Weights of a small mixture-of-experts language model, trained from scratch on English Wikipedia.
Experts: 64 experts in each of 20 layers, 48 SwiGLU neurons an expert, a softmax router.
Training: a variant of SOAP for the experts, 220M tokens, 3356 steps.
Below are experts of layer 15 (counted from 0) of a mixture-of-experts language model. Rows are named router (the router's row for the expert), gate (a neuron's input weights, with its number), up (a neuron's input weights, with its number), down (a neuron's output weights, with its number) and show model dimensions 0-255. Each number is 128 + 32 x the weight over its row's rms, rounded and kept within 0 to 255. Numbers have three digits each.
Before each expert's rows: "gets" lists some tokens that make up at least twice as much of what it gets as of all text. This comes from a sample of Wikipedia text that the model never trained on. Tokens count by the router's weight.

# expert 12
gets: "ed", "t", "ing", "ated", "d", "ted"
router:114184123130163100166166127146123105070096132086134119153107149129088172159149136151152094136144189175148186141143146138151137187141107093082112142153172138102148113110161134117180094124137113125174163134108086136086155090127135132123163153143141092105089121112175153130173179152176153095151154076097174101136087052196143117166122138161105134150126139158133147138113121213111199144103152097091138147139095106121082137201202089106123096110122069086084082156099148056132110145063097150096142090120131092141140179129014137141087123144060124137193153112174114154148107167130109076142170130105106083110140109101078155102122175167089109135123130130089117116151168146164133143104162131087089131144145170082115106125188125133122052116152159157104220120153168137124143122103163
gate0:130107092130113141196027119139143162103068125192120100082164159136134124152152152118109092154085062179117109109128138092157119106081125123151098134171122132078157157153077126084134146177136131073192177102160215157120165107112136135134112169089113114095177133116099131114146163101136099116075111153144178115166087113138137086129117079153136136153101085114127103135146127123126062152166061126143118159153133151185151169103181093144137123151107117089115067182180130079068146098090106134159133111086115104153134126110149145216165160123229113106100125149083065152165144087109156159126123144140115153111150062133079069091103175163080203130129103132164148136139161104086165155071145138075149079171116112142113153168105123090166126139126154099107087104120156107136120147128121
up0:049138115171090159149168147154121104127064177112133147164055082139124133132099144148163178123134138118111169111125082131096157099177141162086123105051155123124124076068128117144071189132137108154151111133065089110120134197132158113087114118102162162140098123157208085078162077167087107146114082135124099169137130194104127137110118193125080142140111171175140101152132140113131161116134140112195166083123188104078133124170097124153149105162108124120074169124101104253119085110161150139127135137135154127103093097134146088087162096149084150148114143122153181116092109120080071143100122119159143157078062102138123125150160089090198108145107102109108129143098124182167111100106113096142124134075159179162133073096140165195095188154147116132107107163122132132120122138158137
down0:145132101144159192134135142105070184120132138093150153101116088136138203067130100136137096110158169163074072173110172125102171119160122127139159134137165083131160126153141125167155153170116129134139127109180144115115130170186183105156094162109103092157117107085134122121182149115129131139139133123074105083116151105092111178114119119121151105124113073087131158143155174186175129151087130104151139108204169102180116122116109097180224136084039109087139139080128091170182164147156114113095127197156128126140144109116155171118086178175067114163176126127079108065161112138148133151126138105095091146092144120113120127141121138161157093151223112106101152087081126084182104127074118124059138139133109146104117153118166131108143043121172104150110088115179156076137142166067134

# expert 11
gets: " was", " is", " be", " were", " are", "in"
router:131182145159083069156191152119079090074103138108156070134100124166062187178157126182062097085124166157169168129152164133128133213137091153044093160145176128112199122117148140124127102100135210141142119127122106074121145102074146095121157135178123122080100109102199129155152131132109150124156125051072119145126145108126099102137133174178117163128080154155136106154122092141117201088135132107111155101195104094062109139134129102131151107169113095072107101150151134134104099159074167083117162120096167126165109130148081086107123122139110110143153154139158084151145086151123161115128117092053134102080131111080109122061161170075126103110107134164118149106087128142122136169133152137153087108130130088112086093122117115059157112123115167117084146134084148143074083117072122
gate0:149117123130120168127123151169116149114195160136182112131148152147159133103113122169162121164102144096163081179082134159126128157124134132131099123145107155125121147105146116129145092147092148094121096131169080151071136123112122105150126115128130147103067185143162168091117065146148131155108157091176130122126205137131092129172133158135152191095138122138077078134094124166129203129194181135143118082144145110145195190168154143101222122184099100148127128142107080039071131156114070114122081149108143116192103144121129113133098145160129121147109042133171113114148169123108123137138148079116075111113109114178105121095187105172150134087100122122105131191151113118135189131141093164218125202032139101087180124126101109142046116149128157079108116162099111111119120116168162
up0:076054127115087152165093118117125124171047148157086096117156117085126178172116074133073135073169102146094205105103087087166125166101111105149146112069136102109104105082097158132161202114148157160109177149150228104172136145170171157145144148174156058157133085137119108124113211110143107146154095134126109152142125109140130144068152072134130108109088084156158153136134143157124106136087113113171166143079128096132089119114152128163090110163119148119160141124107147141120143093111160138088104126144081158058103100181181115123107111140152141117104139109127190147063095103122144127142106127141146114149099106124182094089085182140144084187143162103068150063131086147129068168096167155067142088169092099136085153113141122046179155096145137142132138094116145159119124098136111
down0:153099185147124151117145177078129169134120164184107100138162075132101130148145118185113145105110116141115167082159065052104135205099150155089139148157180168151120078153042170114093113104148155113054138198132127132130120156095136090161143125117160167150080144086143090134125132138138130095152117077105122158158088159133139129182158150178141119135166108145126097166112137133102153128163135141172099133086179144175058104159149112134184113155146135117091104193108135160111128142133091107188085072159128153127105128122097179095127113165162140140096060130182140095127125093172071083181167074103124128161104081135081074164138152156170153074068145098098153150156158152080123113084123131164110111134099091064066114144142168147149085098095167102077151135113135129119159091172085

# expert 5
gets: " 0", " 2", " 3", " 4", " 1", " 5"
router:142123193170130077138140078138120113104087115149138128162115145146101174164119074158107081135141177137174146145151106178176128155128092137137154143112136130089145134093126124086144117128126145140153150086112080095136152073086185142104158097154137098121123142083175115109184159103164138047147159156063119135155125070192140113121121146120150147152111149148196123206146146189115154111168154098092149134145110141059133094135147053124107096112138085127090114146115126092123033125082035150132135136082129107167100094141077076167118171176110088171152168159129118176179067147075086091176116113115121114142134103058112111099066125082134153031078118066129120101107101132133150144126171087114065103144126125140154093118156119136095110084128129159153171133138173142108161111119138
gate0:149093135074147170172106108139187184128114127078136100138173132135097208081145128107099108178138147138165114085162141106137106181105099175184146076152126162118160166060107095133136093140149151154069095089157096120108146106108106096151140113145108147100065130112141075069111178125136090089146112138142146091155091112150147127101119134103058094125137129117155132136160124180086149157083149095174119177137119166131174106145123108129135073093162133140143138080157136137119050148105108140123133106105130105121118138104070169114112146166116075098134159166145080192094154116132146098131122082104143124184119077113156039129044146073136143154056098095072111134042132157102166104101166098152070157171127160184158161121161102162129133095099097128143131171136131139111201126113051
up0:125079139127127144176153085154176176099127086088148129170130120133116162088155172138139159173122154135171116114183104166169141179106147129160141134147171153149169155081109100143163073130147129152102120099171124110121152127102088125163107137080111116102080164124167059178118166134095083119121117143179170117146123141104117174053164111089059073115110097146125126153161160220127155115068146129154090110128134128121151095161096131127136084134133127174126116092172127108121071108089157135152147126100101132134186138141105129168123123201091130109158155141158104144123125125147111107142130116118134131200121095143146040127064182104128088124071138100103114109052118187059199162105140102178070176178076173158117134126147117148136133087117093154130092191160109136115176122172027
down0:054060076132159064175134129135120121115108155121154122166027145115133143123152158134125138021186136186126145105190119151132153172092101123050112116093120131186126172173084113115091128122081125164155126132122129115115165119092121163129125177114096110112123205111143148148094107120134093135085152109109145131154113178147125160187163152170164096123092077133126080174145186133101122089206150074147113159114123094109134153113128152152141118137099127174136088140141160192149096156188132158119157109104073108142103101069093156160191104119103106164116147133123141153145113118130122111158095129133176100169128118167142157155187129102166148199137141099092085154183152112088143154137082089105138156188129137121089157126090168112211160086127089126142148083112079127090132171169122

# expert 16
gets: " and", " to", " or", " but", " can", " would"
router:181124185159093113139134095136053117137113115153163079117175189220065127207136162149111080123114154164171186167089182179167156145131091162110171143159138135114195118140150142078154107126094150159145170126145112124125145110124127126099119118149142138138052093140140172177130187182149099102132148100183157101157127067155078143191111153146095142094130107124192105187163124185106143066121132145112154083144070071107132106157118101115102144129156120096151137171098114083105100125156138064128142132124135093142083181112102071141127149124119105126174127188150104172148110178082117110177167151084140118089129116099126052124117161134109076083120134091111184105101168126106180154106183121095124144106151152135151103122136094076137109136127143175163116161161174140148179104098145
gate0:109122135122122137158171055145101084172139051158143095126151175061134148107153115190135121078167151194124087126150145173111144130128112112152122083156117154095104137150116076114105138127122125149138089136171126151147213112112170128166145182133143153141133142113128152179067155111155097141159166073183205163137118115135151176091128128079090136108085157124169126125101098068149085128133162082131079143181159114109169126190142126097093121160078145149130113121153119194164178177152093112118101123101137171101062165116139184107136082142133141147170106177071131159136131123172139100152131111137098180123087163094087131144154094172117144048134152167118114063134128070097203136133104068102110114136096109106156110182117135128124142178068139126076158105178137117112192094071138
up0:060175122160173094111173140152187133136163168097080121081143121103176104107105117137120139088072134133086126131088129117149104157124152148121119206133126131133087187166166102199150111102103147137106139116051150136158116140151151100144118152077118114092136126109136110167110068147196153088075127125110079067133115118097064086133145167112178121138127115105102087138075145121189163143106135185161092095103117125139170119105157130144207144105118100123116128111103098096101128135021150154094120135166134181174168097151121106089122131037105082153122177148108127095116119086119134184144117106175128092124148127100186087157096187067147122144108167071138076199151106120163128141131134178107118143151149127160115151046130084158151156093092143146155067133091136171096127134108160
down0:172088140113123145143142136103130085127169153086131122171111046139142122197119170191129107129101123074072151118116080111164098110095130183196133107104125095099107159135124162120105130157123129167168096150120142116126097124116167066147176079152098107147116158150085102195131148094121073112083160077162120196100162135178106152135100127160140129090125175106092102138142116088170104184053153139103119075105119160184125125145120119122101153156147106170167152143171212149084152113151108138115108155163075101148151156126139125108178127134085103091133115126162114134141133069172108144120116083122167116172126148122119121086121122075110126075111145180130108134068165123082175005132090093118169120083161153174140140095193192109166098173161089125073106121132144170121141100094170

# expert 45
gets: "ing", "ive", "ence", "ation", "ed", "ance"
router:158153139133180103146161118166117125098106130104147127160100192162111185125125179195126111082067194169144106140139168085132143078121088097060161172145175133123151124104117124082144119188091142167123161143151139127152119146139141130154191125160177063092132146155148111203193171185164086118203140100090190145062110146148114110117149152141125169158115124167098121108174128144125188112116159099107096101139093095118065134153158091129092061090160106123126145120123155109109131121111092137114118123140056106156119160115118117106077122118110108175162139164147162152147098135088124116180160119132079095081108107097086097064145160109153147092078117136112164093079161130177127141119170153106116118127119101052143098117143156091120086046127147157127170177159123172149133095110227
gate0:215201145078127159138174163111153104120144168106109156136122104125139139132192135186079110101099110161111082101100070128143147121135114128056131201098126077098076112100115130087105175142131088134074115178084138084096171161102198094101178144116186121131109161137137185172080139123100081138154122086133102117130177148118111147116153140134109124172144145165115128165087126082159106112142142066137162137138114071130134156023135105119144138172093092122135102117135085072130163126132136131098098152140113122101136134107148113110062185144113070121064078167085140093083154156125151107116137124085121123105120112148082097108166148138173122131135098067120199119134083103095098123158085153121095141033108118136223134115112171168127132168104162108129143163138098149173174142162123
up0:101126131128099076116092140159138149165112075147148117122154121097118095142101193089092096120131104116105161137167146198149132150172068116126085130140081136151186128132083091158103149151101184155129116173139080168119110101109073143147095066097071121166079058065134130118150177082098139121058213207081156140140164131083219098228129117150108110075133155068134165150130116090114094113166191131146115098116106156143158051133147169093120112124082162146113162107154082150112112105117132098181153108109107082116120046124111168107164114098114159072138124142101115103088117098124135032096155110111166152140157113133125126101139085137133136149134134114135129094122074142129169167156121117123102152176134092113129083131119121135109109121163132128135070104113131081093141194120105
down0:167097107140213171117142130144164120139163129126102101037152122091172160097098051154138094122093186162107164179157170143153078102117127113133153111136157141158108127184164092169097106110107061161144148092096111085093119158163113131128131151111151138076102167117098182126153134084148172154168171102040120099123166137131108167133153108087110184059068109097126094114173117136125062114149207135146156128161084159148125155143144161126158069142118105071138136145122097077118114141114117094118064158095124145142107095149138079127084173155116074092116166211161144103129155049135124154172114149180085117122095141157147139155157079165096138147170162176111103086152125149164112147107132080106087069150157066083103127116127121181133112106123139141141122106119082111176159121136118

# expert 58
gets: "p", "g", "ic", "co", "op", "t"
router:124144187171118075180146094125066088097133191111092165134170160148103161153145151136088125109072102160138156145182122124158129110175094135087140179071136140083150071129117163118138125185119126127141130124165135134156169157111197119102103149144101083053072139143137153135122154126144079065151136088104184166153113136176109107150107147178103161197112136131131100138139153181075179134077184112098112090162102094127089149149125148056058120070127103120077089179118167039104091113103077125080165170188108122111105130145101132122144146133140080166141103149163126134140102173060129103165145133109165098104106106132102140116119132076151104077147134083147136109113111076144131138106085184112100109086104131139156106088137119130125056115146116171116180111083222114120124111114119
gate0:144086167127135097152150133057131134128159149174131097167161167094069170094108196133096169151142097138140133085087126148161137079107111129122105179111129109126134041128143190087214122133084130061095158135118113115162120153123212136105050162160133078167141170120139138134151096133125119073157088171128113161093065104077132126110158088099152122214121159099091145180132158096107118121145137108141136137105098138113138216170151173143064154121135117159084123158153127156210102122121073104111193125198120155049109104122114140171182205122105121161203138153114112180105122130129125128044107146106116121088147116161147109179101120101103170134090129094095110132114084119097124132110130110099116153079111134166143157097142122119132121157142092139122093095118161110158159124126117
up0:224144107165112083138158099180159135116106181135169116068127097108110135106134105127160149077076107060168173160176147144144110095088113117115083145113102119168161173170098101127088147099154063124147085113161128134118146113096149134139108108170150123093154177079165130121149154164104125152105085083095139141074090126153139169130112087164155188093131113144192131106096120137031134122083121104164157150095112135129069121101158086197143140135154137155149115096147134152115043149100156131150097135118112180119117137109162115140093138133086170088196140097119132144154182130145132068212077119158190164088063146080115162178082143140091062130152109135099087062098143166109116117149142162116180154104188127140098115129141133137111106098154114145134133095167070176152124138150167
down0:165149150171126137144130119073046113139120108169151165171113148070125177111079093138148110115188097120127167097122177108104149105183159100098118111111157122125163134164098162099161128155060102106165142111095154182156131143106161096142108142164150135185124147130166124167100145104130124146052125142114104129155131130124144170166142158080110117135106139178138119122077130069154106169130186126122209199121079186105091162158076146165149081135070068156138083093139139150093125102145147106093109165143111146105083123032113058147122131067102147158137115078117130125092133131154142184164099139205081159106168124085127046116098123148145125159145147078140107074115126118224145112185098169111159131107172167091097140084135145080141119127146125112160112146091126153172112138147167

# expert 21
gets: ".", "00", "5", "2", ",", "1"
router:147140165124093132142160100141122073145131148112161087135101138141127127170112138095117052110102201185145144110096161157167217158140098121128151152124158116124159113163148162136160114138107147169134167157139082149167154048131137047084190093117150121066078073107188153126142188162112176106171173069065121106121131149136104139147150176137197148130120117133124106141098133117105189138217149109098173128119056141070140123152146083104152125114116124080134091139104169138099078111107097101070110072102115144176127124140083114114085155142153120150143061119136117173149082187101136100118137120150107144099120104120135118108131167139101095066108112075160169102122116082179136233111146147097097125141148141108146086101139138073102076104135144185155171107164151129135162124096142
gate0:142163110083115116107152139081159132134115108164127045083089080165161130108075120117127137074123153177104126177116144139095179144073149163124098153137108164095101137110168163094077147133183125086182124112125131142090158135117134132084122077086123100096115107136139107126128076134130142085058180129072132093061105150171139114099116149076121114141139146177168138117096167107097131098113139146173080137125026146112125136161106100134099142128081154163157151122055096119106147164076128073158134147077154129121084155100147101158185118186131104117137135165121124156110202139181140114164066158127118131115138175142121108098101146175105099117090100165094173049156061189157193140128158139090166086112122070163066135114065158156165172172139124106129154165138141114146126106121194
up0:081135098136148145123114101176108102136121115106116185129145167148129217097119123155115062128128125119142150112087106126123108131150145136157157071108130156185137147139128133135123152134170181181130137133106129170109115179156218118104189092125101173178131174104098131142115127179065084166090082104130193150150211116164125129176151083115125137064121143079095163153193117154166049108146125117108152112122204108157125129138083153126173114092116164079134169130131175144131112130170148150116171080116143108167154128112165046118115138142087157143132125086160114084140148124126125111111120136115131144186159127107121119123145093132191115126160183018097157096145102148099185090132120135156116157174131150135217130157098144181076155147095144116124168128089125174053101127083085
down0:094139095144094118092140100140196199085132111128124108115144136108081117093154177094133164130118119107170143099099175152141107100120085086153038115159110128097082141160122165088137106039155147120194064109191170085128087145163146085171082147162121068129112124147136123114084134138140088119107170175097141148110142141107137107068100105152111187072135158175113054211153122156144155067113137102174118095098147130105119151092150102111142123240131083122140147206144109140113108205125181139144128126192087171159141139109095132104123088143086154102124114074184156124175167142137134143142095123129116135090110107133139132114129145129102104185130149138127144113111187148097106085159161131120098126080151112109089131126115119124171128095098134053129086134057082187138114137107127

# expert 28
gets: " was", " he", " He", " had", " is", " a"
router:155108145164148110138150100145083114098127192143109128124120133158120114176125151134102050140115101171118148141118194094132161164167081140115142180116149167108171047114136146045130103092146144155154137131130109121106181114096178105098166067187193105155097120092162145116171117189151122134136141140127150117117095072122112136177178163187124159159068098161149099136145099145103162097118151125127163115142100079095107103112160076112096105145119097078124120122138146077142069140129111094080147102131110059132112150162052102106148147150161127133156131160132129136165102150113158115203130054089177115116113113113148133071111134164143125133073135110032137063094120097177140179126141201103105098103145134055151069111146135117138100103175118213108146123153128147060151078131120
gate0:143168181128132158115146169137155118123129124113103133180109145155128150148135128104132174134048133141085099164181119130104105097158107127171113140116057064095133143107168123125094121154045138091199114104053114142093108162044103130147137235163125104110075077164166124168120212150095169103098129139117096126103148111101079196153100104096110153110103127103106127127104124150149141180131171077082129163127100161146137104093159094174173132145134124126101115150106093168072121127112145100044157111116107131152191150115081103145131141148097145093075155134120155126103106083146105075113058196158134133109121074135132117156104093162199132150061053157072127115143106078132148123147190131158152100125125129138118105111126120163116100092159158108198103147101155107100091151140126
up0:124105108130107126120151156140084125117168216073141132148096187075129108120158145175135122058106126103072143115122083171118103095111169131126131166107139081153135144079100077082045154067076070103145126118142097127118132164100079121119107152173148100094168089112165132107183171138132198070106129099152172122102063101060133136164118134119170100130090156179075150177135105087167138125092109132132100162098075104134141149132154119157098154122104102128150117225120109204140145096119177116156134129104114149093084130100151115128129164152096090148072168145089105167097153132094082125103164086182158141115123118158165127118124131167147096118102094144107103154145170125150130198106152150083197110083117116091127130101082137085159115115128127147127105131157056101142080098225117
down0:126112123113125151072118188139135147132070055101152147117186130160120115118099159116093171099174171161177154099094113103126125108101101172144146115203160052104174160165124142084146123184169156117082134092130085129168119091128029134116118109127151168148113136157113135136102150118142145188118073108080115148156124167105115124124158130163159093093135144123108118130143047147129096095184131146142175067138156109171168158145131138138182143120143160080119131151167163117087095143111174158174160157135150205096137088138158033150141079102148142159125141137115089142103152156141142104127079144139183176079162114151089154115197113101141111166100150138167142100134166153110136137123170079117082120195123162121100126125087131148038069152155099122192152075135135136177179163122106

# expert 36
gets: " ", "li", " di", " ca", " trans"
router:148152148165111120202153120146098085096104106161105113201125156141159149177159096104144087117112119187120152129137196124166107103179088134081144169068167118112166127110153125120116090111112167202146150137139072135108143126126155125082147050183143104143066139185165169113142135176185136013161142098106147137142127062129086106107061146192126148101121080180138088133148109122130143131138125081093160135148134157063118161101143100081114107138145071085138067161162148133102080127156083103116102111132087105145116153114118087087092112171104106176152140186144116141147096148089096098125158102083145098076123131082137094118129146151076150074135151120090153095103115083128150155145156194123091097157131177093080117133200104086128119122119161135133136107111129174109104125064171
gate0:169104095163078170136127122086075093129122117155115139095158124062118108133140075125111195111132148158098140129178102177099149186106084107119106116122143150116116135137151186078104117154133109149056196085192128141172093123071085156151185068130138088108121066142145101063138153080126082120126090126107167181131152160075121064094165131155110110129173118137101093094116118109166120151127119095151097100126153143090153111097070091113124126145106129097114103125154092137139145135149175162144165173115166131119064121119156096115114108098114119126109097110146201093139210058115196189124157151062098142118121074109133128075150103137086163181155160146132094119160135155106103150136120128152106125145080111151171101009150126133135108100146164127082196065104130141118172125150155
up0:193144111149094168117111097131145127134152100112169058145144140102091113096117125142128152160114107169160112045077095071077175117104111127063088187117108123141083173152103131086117151126100125120150074196120162091111126126154074108133139080126153093125154160105143118123095175119093140159137158183103153101129150101143081147090134118100134094157074138094185183138126099165107142096133114071095097135158141123139091041126120135135144145100025129189119133110107067108159087047172196106155205123151105111101100111135033177080108143063186103171153113145110123103107112147184131165174115130139127106115125115159161158138090122131147176128067134125154127147093148171111124125116157122068158141097193112132117141135071120111129135128082144130078165138155143098138117091149164
down0:107118154144141176122147166082115121094117128155102089131109088145110170117074135114118085151116083108146098084065099066134109130142085157109173099013160165090090139132122152152108101164112164104131102176110119164152112120120112133144128132168074166126139180104122161141150149037163061202092100123126150146108147092152085112108116180202111113111116121135092125151105131187168120102164064102109160154120111145135136095171113172114127104159128134112135118105092129150129109059130122128137086132157115189127123171143103078127182116130122139082109146145107148057098139104172143144128065154149166105172196118132126126166158127202156158212172135147074066151137149178103176101130152099185084086141107147058068155109116142110143119109134169131073104102131105199157108120120122

# expert 24
gets: " 19", " 1", " 2", " 3", " 18", " 4"
router:192149156129089109140164106113081063090138119135116130112126186140097136190174173169061118048144167145132138131147150149188131107125128103108107129098120153113156105132137076094196090170121143200174092104177122138096188116054174099069192144111156082087098115165149156136150133158169174105159166092118167105119138088201126082141136168152169158130108120135180134122141093202102139160151123084093154129163108118065108167127134120130096069108171090107102101158145143127114104127100120082131121148138089157175086127153089125113103162127140114132170143178125114176146104161106084138147213108102063131127142090062115121097076154130108141067060116103142184059112116144129120151055148100136124122125167120109140091122156103140168089095097136114073116139086141137121133133117156
gate0:090107154086132145155152130159120099107134162150090123121181103145149112097138118077097107153092145151201116130110160122143111120162107122081115166122128134153142152172055158115092112131137107118112120131156180072170194094166123035097100080131099109136182128129081150131084137101128142163158134140198092153109106133132136160170140091109087105098175074122117168121172105121129130162143161093126120121175068139089100131095167176154136129173104131177076145153108194129125084139207107167161090138103161073178137125224107123125162075137114138111121096100151063171113163129109156148215112137136139183083081147102129155117132068123150130126094123102218151089198145164127133134149107137163067117099136135133141073217124118159161149152168141111140134092143150092123155154105087
up0:136102148116206151165080112135100168165139125153103104094115126187191133125138109074110110138127126217190151142048148142096076107131149114138133145103145164125156142145145144195113121114231100085145123148129116094185169135109167124110085091114126135155163179132144147182106131119087139135068135166109089147116127171069150152168170173131130106124152128099181095137127171128194101143138114100164086156150093140104116078125129197122139185187132137115160125160120149119144129120160141130085084135097124094157165107152077166106091129132117094080138086088176082152117062105196126177187117183129158062111139101079120109114105087096126132093130164141213080146121132153114103134142119158234115096145169174112075109108130116135119148121132157135167103161148094123147153141109154
down0:107107115112128122134055093164140149147111131165094102145173159084139145185124072143095087090176101165186119131064196085143134113145142102181124171070134133108132097130121090159162156057167154128120136156134094144145127103137191171121176094199157104119166083160091123077116148146052144169152136147140168111097146104118098194155071060195087127090119124141187159083152108133147128105066122106135071101132120107153117126095124145099137120109114098134068112144108160111090151157150126101133177082112099089134111128121135170154191139097097138117133127118126129106084118166145089103084162146160122160157109106108163130205118142120115150108074119163121162027169156128066156156150108097156105070125131120143144071141122136121183151093127107134143104115120097171129129158069225

# expert 46
gets: " the", " a", " The", " his", "The", " their"
router:145144170178102099141166130106109102096116194094068117158123162179077172161088127155103086152113158129155161115125159133149160148190082172085175151117120150099150078100162086061188135143135158174153159124163108171141129166106163066116153116175100084134112104171144155170164183162152155099127116089069183164101123107165093090124165149150131109101094133109118123150093078164119135116158116087106143092163107092110107132136120080110059107121155114095064121146086142094121097153136078097105151115100151102187156148170073085109119121139097095135159082154136178163169065167125096120163193044126127129093120119085114112108174141130140144107149133119101126062125102133143126109099130147083119109199179135090117137080107084122154048115139104138097135107135159197085151070094101
gate0:102130174157151191131147113204065148196169123089178163094179079169075110102084123088139093152141117163102127168105115146104134165126150121148081115200075110119179143107182099126139081113117158179154169211147086123102112181168186091144191104137142169130097108079116143106135087119116102062128119126165100083102162133108165136150042108126131112103103136100146144157154119121108158079158081139127120081125143135105123144146115182136121118135039148167104090168077071041169091138122135154117124126151120080134151095139132121137080096144122131109124064148112119188130130132151167136156130161151141098140128135130064109112176129101105107136096146149065138078132122110136077105191105089096113166093133098117114176086124142147122101173142184101112154098167154126141139071111187
up0:103153166084150091157105152087137158139085132195108122123088191128137141147120096158131119142130126118173125121175123126122141116125102082037141163068155119139142108199113135137153099168164143152102124147105149147151180069116146140123101170061159160160116127153134120145106116062123133228168148119173114170148090144092190115140150172100167164179116120116083104165084158164138086220119176157117165130139088120148113105148080170107184167168172088116133176088151098161117157170162083091139097104124145104148113114137093135125174122141173147123115136169192186074125114142115090119126126037117072161078121157101146108160103075150109108079130075140146148137136137097156192141112121192081142087117159149142095136137175113135111138112187114045167116145096109107155147106131128
down0:107153092181159128079133106195124093147088101150192093143139168156136126104108094174096184149168106109110136075138137182151122123099120167149097171110186107144159061098075157090110098136113096098132122178122198106105142113123063166180149131109117158101108120127125109122154129119116139067112138088126143124081091084155126155114100085137090120063153134101130097169213156151116130183107119162132096119105161080161130125204139093139131150095111104148145158151154145096158092077104181136012150144112122132155143192184173130112166115134175154133139115145179138060077096123146114102132121106113101098195118069138159121133126093085051107163144176136132105104138068172127069142133103153125121128120106154155105112145082094130120146100110103124103119091096077119114163096110218

# expert 27
gets: " ", "ro", "ri", " Ro", " st", " qu"
router:179165159174127121170190090142141091071127095145116075150129142177115138151151104138090086160085156153132209170121172158121117174152128147117142174097159162124162126149123120085154106142098154174154143137157084176172123097110166081115107067134115117048088086121179197186153129167114145078176151098070111104143133074136109085113119131134175131147120143143125107144178067151120143121154131124087158076160104083110126127111099142116124109088150096151076148102138135131087130105040100140100128127132099113169083176097133125119100206162114108173136123144164100185127111140091138086112126062123096060059128073114115100126137149130121143056087148087109156117107094114140135159112129153103136114160181137089134104093170103092090068103099200174086105168097150155102125110080163
gate0:197115134088130119147115151127097127134147097065129131140131159146083161174174107143196154139145117132067155175121119122143116117057134145073184154115139155093100135064106148152157174118075039130160219120174134170160143092135166138114078152132172157112065134088101120118186118149152119099089134094084109148116120132171099113115167100135164122115156085083171166106106089090088109183127099135105149145065102141098107144139118126087125147063141147036018129148193124066106102133045104097188144130131066134140079106093178174114110149142114119166153118167134074180172078116101164114132120150166104161145088123109130111114123105142150111158146080119098153160129189119100126116136118152182143139174158110144131088116093103120121116095141131101156145116148141111101118082132135
up0:158203168169135192187114078097144150144127172121153122121141093159172166154136101105185096161104150070128042144156120133132111114104149124175154119090101179111122149118089147114190160099077109114127090120163114140187139126167079087152153107077158103165094131161133084129137137125106140138128095174116099180169095151188131128108202111170182107137133197148082139096121108066123154087146115144155118123070115083139138211111164122125094119109124102077145116113173100149115127131097145083068142116141094136131135129176188187147169121072127105144105130179136087131160135112171182164150136159115146127126093122126106144104112127152090147128105109129121126123167101128140108196126082114120204098198142152146156134121061148133169107115115098134104108090152142115165191095246102
down0:124147144116080138149135097115104126110181145114125103104158143074143087127125111127147140138164069067125109069189107148158151114180150143102085134135104176163175118151108107132129145117153142123119080139088096129089188098152118154194139137068165107147078125098142144131130127117128173123140067089140123177064155163108107131109108110164122083144119076097127106106144120132240083142155174121158060068149190155093134093137171163174169128088179161166111108146127145127118144141167106161127126158119110115122141160064030161127132141103153074161098155065127113161100108128103116117148076111143188058110138087091154109140147162138059179058167108129169107126125108132128107171112117109155170138025147144079105135156095170092122150157147116178158122153182107138144117163118168

# expert 6
gets: "s", ",", "ation", "age", "ity", "ion"
router:186152135173122035148145102125123115116099130176127085117147164240062117123146175157085149112082156166126161135133117113168153213135085154102132179123191166100192160126189101129126106134112137160162196130138104148134156116066127085136211120116153101108075123137166120183111130149203147105157147135105163134123082138130062132132109159128127127114080133116105112167153090123094108124208139131108134141125114143145164178176159119087143083082129102132107106110100119077088089138084089088122081141137080157116110096157101097151109164134131119178122105163131120163150117130089142079124139113090096055101118086114110085073171158114111121126072137100131132148105126151160134158128167110106105136138155176088203114108117128133132125078140124165062155130135162125061130075098188
gate0:131111180137115169135125111158079130135088160112146134150125086140147073144133129179135165142137154125151124129126155117118135116166124093118080169099125144102099146121123102100120112184168078102171085138115170085148142061117040159166182159143113078066118134097102144146143180084076184106158115087164160135119129144131158122167114065153101109148143116129212107061105079111118125175167146054088163050098126183112175128122154138137186074174162133104043100109150126144123117158094076134038096119083132137150152167148105158131197113109105101137062163073105129101158114100099113077110096162174115126106135175138138113138128140104153101174119097140117131077141166106090108131163126102084139081094123145134179104138131202129102168140139175193190112095135126124152167143144117
up0:105170042101132147162169140089177122101182109103113109118104138180138213131167160079146096098137097179079139112125088096083083113111138149147143122137074100193122148149136147109151103126066129150105130097161064193124116160131146093133111095123154139168091105129148100136157127176170133169132130136110149150197119080075124095092136161089141101077097112205063157129097154123111106100156112167125178176151169120150084120133138188140103159114076107168159137127106146066145148152091158093116142149161117164085102133142092131102090166143131129130136146145149137172153163152105122161190160135117197126185136077089120165145103084132113122078152188163153156086153124133118116097140083163186132171162132078120094116085111054151157055127075104131124186103119149179174096147116152
down0:177154163098096096073163103129134109152179089144169091097137136113137182104138073131164120119119125186168176176126070120133123106174136132088135127173100144160126104136147110135113167099092117121133176147138110158144142110096128137111135169117133180095066115121133157166078168139167128091138101151170086068119100121113125093113146096159086112152111161125106171127136137055158169191152091136064135088124127122144156185169128136158126092084144170096120203121124157058185171183073119166151136114163154107083142156158098101080060171117133105186128140104167171117123161124093097180119142159136089104176098091134103158129069069181104149128167146078153145123145106149141142022199145143083172168117197165120139156094162139128159096138157142124141156106059122120133083118126110